Experts of a small language model: 23.6M parameters.
Below are experts of layer 4 (counted from 0) of a mixture-of-experts language model. Rows are named router (the router's row for the expert) and show model dimensions 64-127. Each number is 500 + 40 x the weight over its row's rms, rounded and kept within 0 to 999. Numbers have three digits each.
Before each expert's rows: a language model's description of what the expert responds to. This comes from a sample of Wikipedia text that the model never trained on.

# expert 36
What it handles: Mid-word and name pieces. Fragments and first names mid-word or after table breaks, such as Tom, Max, Marc, confl-icts, Win in race names or results.
router:438492538482528465479600537531479450446463540464565529524531578452513558539523506530554469494438537539452480527468487530515460536535488541466531504518540522468478448552446498465541523479555537

# expert 16
What it handles: Headings and proper names. Section heading text after ==, such as Production, and proper names of places, clubs and tournaments, such as FC, Michigan, Island, Open.
router:449487534485510452478575545535474448442468539465557529516506562461498493526534524549555495507443554562442485533470490549525483516539526539460521538490546546447477454551444485484541525476527527

# expert 0
What it handles: Capitalized name and title starts. Capitalized word starts in awards lists, infobox fields and names, such as Best Male, Col, Saint, July, initials M, G.
router:434492527456498439464585520534474427460476545467564533493554535442462506525530541527553467496434538549450470514466476534511476527542528550472483547485542513450467450562441477501536525462532527

# expert 29
What it handles: Personal names and titles. First names and roles in biographies, such as Margaret, Ann, Daniel, wife, member, president, House, often after the, of, his.
router:433466519451522455487594531533482431433458558484553522476560502455527485527530509529552458450432532543455480537480413537529507534542540538467531533472533524456464454552439512481528548514526526

# expert 47
What it handles: Dates, places, prepositions. Prepositions and words in biographical dates and places, such as to, in, June, United States, and the second piece of Morning.
router:449502511453513446469573527524476440454464550472546520499570583436504513484519529529563443498437541542459463538469454538532497526536532547479524518506543529438469452567440495501550503487543518

# expert 13
What it handles: Spaces, years, first names. Bare spaces before numbers or ISBNs, year pieces like 192/189 in taxon authorities, and first names like William, Charles; also verbs like writes.
router:440481507457525459456591532532467449445468551468553523496553572460545508535531532535565469468438559545440467532487464549522473535531512542486514527509554524448467457545443486505542521471539521

# expert 6
What it handles: Articles, ed, headings. Sentence-initial articles The and A, and the in titles, plus the piece ed in edit, editors, and the === that opens subheadings.
router:448468519473530462476588533527473435436476541484545522493528598442515509564526523538543442503444536546454470527474464534519495529534490542482500527497542518454474464558438475441550495455536519

# expert 27
What it handles: Word-initial stems. Opening pieces of words and names after the, a or heading marks, such as clos in closure, Or in Organisation, extrem.
router:446469505463534459465602528533469449436469544477556539507566549441498478547521523550556458501419543547454468533467474539516458521553509556463516494490546509460467440532456487448537505478521531

# expert 24
What it handles: Sports and music context words. Short common words and year prefixes in sports-season and band or album text, such as back, half, big, record, game, 201.
router:451473519464515472479594536518467454443477553472560535535485553456477509530533538533562450495443541555431495527470480545524519527554525556472506508484541525449477453554441481475536551465526524

# expert 35
What it handles: Taxonomy and math markup. Pieces in species names, taxobox lines and LaTeX commands such as left, plus names in table cells, such as Fusitriton magellanicus.
router:463462510454502461492613538519487445448472561491549519503531555457500517500546533520552410475430540564445490531473484549532498530533512546467502536506540539438466456552448499491531519490518514

# expert 34
What it handles: Infobox field words. Field names and key nouns in infoboxes and politics, such as Electors, elevation, ISBN, ft, Party, president, government.
router:440487572462476458473608524524475438460483534463545533497540535458432502504519522531560513475426537545449492528468481547502470511553518547451513537511530535464486459547448512484529489478537540

# expert 26
What it handles: Letters inside names. Short letter pieces inside foreign or proper names, often the vowel after a capital start, such as St-a-ab, Jun-in-ho, Sacrament-o.
router:498493591466532468452488530474441525437442518487506522548621574538495550544485523490547460484500497478541443575511506534443506543512519549438479489507530537433461462489460429514545487506479527

# expert 18
What it handles: Commas and hyphen prefixes. Commas after dates and clauses in prose, and hyphenated name pieces like -N in Oder-Neisse and al-Numan, plus .S in U.S.
router:453471565472509463474583541539463443437486537465554506525550551471514489519546534536556480504437537546459483556475449542523407530544532542467507492499546521456461454550457499502536548497548528

# expert 31
What it handles: Copulas and percent signs. Verbs such as was, is, are, percent signs in vote tables, and mid-word pieces of foreign names, such as Heybeliada.
router:429453518457520470459569528532465456468463539467573527506550554467488540531538511542568505473452551567443492527486481552500472538535525559492505515511538543440482444550446519475518515467532530

# expert 19
What it handles: Word starts, table markup. Table separator rows, space cells and word-initial pieces, such as clos in closest or closure, field colons, Species, National.
router:440466548469496447465578543523468440452456537490558529510571556445501470532534532527558500475424553537451462518488471544542463527549533532469510511505532524448470450558447461475548526476548537

# expert 23
What it handles: Function words, word starts. Function words such as of, which, his, this, plus the first piece of a word in mixed prose, such as beh in behaviour.
router:447482528479482448459572558519468443444457541460555538486518507455500490495523527536547463469432543560459483550483484550540458531550541543460515516508541560446465451554437506447536472466537526

# expert 11
What it handles: Name-final pieces. Middle or final pieces of personal names, plus short names and commas, in cast lists and bibliographies, such as Kar'lin', Antonopoul'os', Merivale.
router:432491532467515463459567531525468448461449548470544514510526596443487517520528535528554445518441541550440480522474480536521477535542513557476521516510530518452483438534443502479538537482543543

# expert 37
What it handles: Dates and durations. Month names, years like 200-/195-, and duration words like days or years, often in office-term tables and political lists.
router:452474516460517448456578539536474447438455536480549525486546548454498485526531525531575460468423544542446486528478476553536462526533538544470501512486540538453468443548450500494542490500526525

# expert 25
What it handles: Biography dates and descriptors. En dashes in birth–death years after a name heading, e.g. (1857–1939), plus commas and occupation words in short biographies and disambiguation pages.
router:444481518470517463468570550534483448457477539474554526510535550454516456527514494539565450446419551547444477525473499545505465534537535547478513517500550533460460461543458515466532522492540516

# expert 9
What it handles: Foreign name pieces. Capitalized or lowercase starts of non-English names and words, often Slavic, Spanish or Portuguese, such as Jo in São João, Põlva, Prva Liga.
router:438483552450499451465587526517464442443446546477554517514523539445492486511521515534557455513419544554465475522478493532521497537553519538459512535484534546432470446552447499494536520455539533

# expert 1
What it handles: Word-final suffix pieces. Word-internal or word-final pieces after a short stem, mostly plural s/es, -ers, -ing, -ts, as in crop-s, buy-ers, off-ens-ives.
router:541440615459507468504473509485493512428456580533480475515541548531483531548506557502552451403514515473431476497479508533467500544506507521484545419618513522436507409546472425503511462454482484

# expert 8
What it handles: Nouns closing place names. Nouns and word endings completing compound names or noun phrases, such as County, River, Park, factories, Stock Market, plus table bars and coordinate marks.
router:434481538460524469479631529520455454448475525461561510504538540469505474538533553540551454459448542568441482502473481542518475519544511548483505521485543515439466453572439489513547544470539532

# expert 2
What it handles: Mixed word pieces. Miscellaneous word starts and middles, often capital letters, commas, dashes and digits in lists and scores, such as sim, Games, ake, –.
router:428477564460519455486571543527473439460464534460548517498532558451492539557518535523533475484431545561432483529459473547528436520543533531465511489538549539448467458554438496490534515476532530

# expert 4
What it handles: Commas and early sentence words. Commas after introductory phrases and words early in a clause, such as local, national, elected, This, and college in "American college football".
router:439467535478508479461589529517461433460480547475556528531509560438505490497517527534550469484429560552451478514498463547515489525542508549480514526468543514454470449549454505480549538472528535

# expert 30
What it handles: Climate-table pipes, name starts. Pipe separators between values in climate tables such as average precipitation rows, plus capitalized name starts like Sh, R, K.
router:446493510461523454477618527534463435446456540482542517526532576451448501524522530525551487482426549551476474520484472535503495525534508541447539520505516527446467445567447493459555534470532522

# expert 42
What it handles: Math subscripts, table gaps. Subscript markers _{ in LaTeX formulas, pipes and spaces between numbers in tables, and capital initial letters like B, O.
router:456478537474509472470608547531461445434467536479561525501532573436494504516534533532548479488433549543455476537474485541525504535540504537471507498494545538436464459543453478470552508480553521

# expert 17
What it handles: The after prepositions. The word "the" after prepositions like of, in, over, on, e.g. "all over the place", "Fight of the Night"; also spaces inside Hebrew text.
router:460469539449504461468585533540471438444474542484543509520544576455538501505523528540551434532432556537452480545474456546523471516553534532471506532499536537447477455568448478487555552480531498

# expert 21
What it handles: Nationality and proper nouns. Nationality adjectives and name starts after of/in, such as American, British, Arabia, Mar-, Th-; also word-initial pieces like phil-anthropist, des-egregating.
router:449480532467517474490575526524465435438472535472555532501555564447487498531523530537566465461438550556442484523477453539518464525541561539470513508504539536461469438557444490477542508480528512